Below are experts of layer 8 (counted from 0) of a mixture-of-experts language model. Rows are named down (a neuron's output weights, with its number) and show model dimensions 0-63. Each number is 500 + 40 x the weight over its row's rms, rounded and kept within 0 to 999. Numbers have three digits each.
Before each expert's rows: "comes before" lists some tokens at least twice as common just after its tokens as in all text. This comes from a sample of Wikipedia text that the model never trained on. Tokens count by the router's weight.

# expert 19
comes before: " the", " a", " his", " 19", " an", " their"
down0:486521499474539482396505523443555475542568516540510504556541519488519441507528497501498465520491527482537498538488533483530564435505456493548530506502498502496533384514501485415437454517544539
down1:507510442421521462472384468481488509502498501537451503552527494509466504516501493460472466489533514415447484516468446461522499555526482484514487510549543488452493490486490474447498449476508526

# expert 32
comes before: " in", " by", " of", ",", " to", " and"
down0:517481553444537555531411512522486532547512511523515472482426466523558513487493446517549505465471449509536474573497522381559474495478548512509550565527567441463516541531524456538495472518503488
down1:487543495468527489509530477602496517527549473531525496457466542503512437521523502494570477442452494454506582442482497452481533479576510501547495561509490493515542486499499491581468476550465546

# expert 33
comes before: "\n", " The", " and", " He", " In", " It"
down0:436465476554441556494507500463455519595569495500532521474500485536522451509560505517519513483514482468456485542571557462479473512463534550440544533444504475449509452384473515461512555529481422
down1:604500509517484446500391533543480577561573511535535470504457463486423469500499535471518460534494390507463579494587513527486518507561532475465463492531429492517461479490486528586460475491474480

# expert 25
comes before: " |", ",", ".", " of", ")", " ("
down0:555451519590499522471459491426528512512523488501420443496449469569493497523421473524508551518521492462538464569514490510559453559529512507491525500496565449520511506478520479544511528474505539
down1:543490487520444556546489490460437555470467528432487506529490494521507523506479541538516503527502422460583517495465506548428518515501555437572503509548512482507406483543417531499531512444461578

# expert 21
comes before: " ", " a", " the", " re", " was", " been"
down0:495553476535491459475516542513511547478512540520512492475563466526542476443408477548492456556587450507519528446518471479533542453455541495538554480500553510594530455502463512456520529519539489
down1:572551479491502496595489498496597563517571523542494442475505443511523489543517522485530473472492544450432486566458462453487507498431499484480542467520501464526436504467524521532453500534503504

# expert 6
comes before: "|", "\n", "A", "as", " 0", "L"
down0:546540548496465503486538492537507515488537533549510521467435526498467440476588493508528520444463476469532553493468470494502481566508504489483568601477498559542505472511467504488491467384502530
down1:476483497490514522445492549484519503480447533479528522534502524475495453569467404469545529471523501468487522473526524478476537498420433528397557539395540559480554480519440440479507507511513421

# expert 18
comes before: " |", ".", ")", ",", "°", "′"
down0:472533545430512472484500537584514548570549447482444538495506454488504533508509481538518489463509461421479471448538533543506412510484506442547542557494549531496484503443497515472515512526464431
down1:463528500507559408570550458404440475543499482513481537472512507539490478530404528459528506463512420507523476449474434528479549424460518473508466435460533465566539507490476492521424557480550496

# expert 34
comes before: "\n", "-", "|", " 19", " 0", "The"
down0:473576529511477541505422497475499439477421441478493484546508471531524515475510520525439524457454573523510508525530497536528484528516536479522473578521463559519476521487532511477562475482476553
down1:522450536528514509525509533437488461493518466530492487533528384471631473515431470563489535495571473553612470427482508522499467533490493474494494490543451554510504536448506515509528489492498515

# expert 7
comes before: " ", "-", " and", " \"", " 1", " 19"
down0:516440555531511463495517453534505520473476580434466461581472484410476586551451517533448535431485455481462524497477535433512414452525434501525480520482530474597528477498527480421476531477424520
down1:481481481470525544552511456465477531508498541505465505527460502532555522527553488499491569421564551513521525498438499477637463477503484542559421560461529561475556504510466530507528505451504447

# expert 16
comes before: "s", " of", ":", " in", " was", "d"
down0:456540438475475527504574453514486497474604551488456530529547484578440515493527513474450440487542480458452456535472500467510536515514455543473436480445498518457408570450421478485563470492532504
down1:446511404469510551493502512519510457484495541521493470522519542492416400502483419495555560509543412528532473480474542504482492486516508557522521473461557525533511526486490491527531460498545488

# expert 27
comes before: "\n", ")", " 0", " 1", " 2", " 19"
down0:477451500472443529512531471491454516523474484444515577481498467514516446504505521530509565434533553520484494479574516509550567502530513475477522496513537520572483449440488426504549493495555567
down1:541481520532570475506547509487477521476455553516497548495533486567556495513486475552487514510547528503461576535512514476438494529518515512472518475552472559449501486454549447441536470573540551

# expert 12
comes before: "\n", "-", "|", "==", " The", "The"
down0:542565503433468492451503511561556508477601437549485448475503512460400504498587482448459529588436504454541448534474533425479455494475488469481483437512498492442439515516541496541466513496522544
down1:495457505473487474433442539460480466511533560458479425539459528549453551480490485464501465506511468603491484505519497474469542500486464481461451466472450524437495519525466494479499456476505556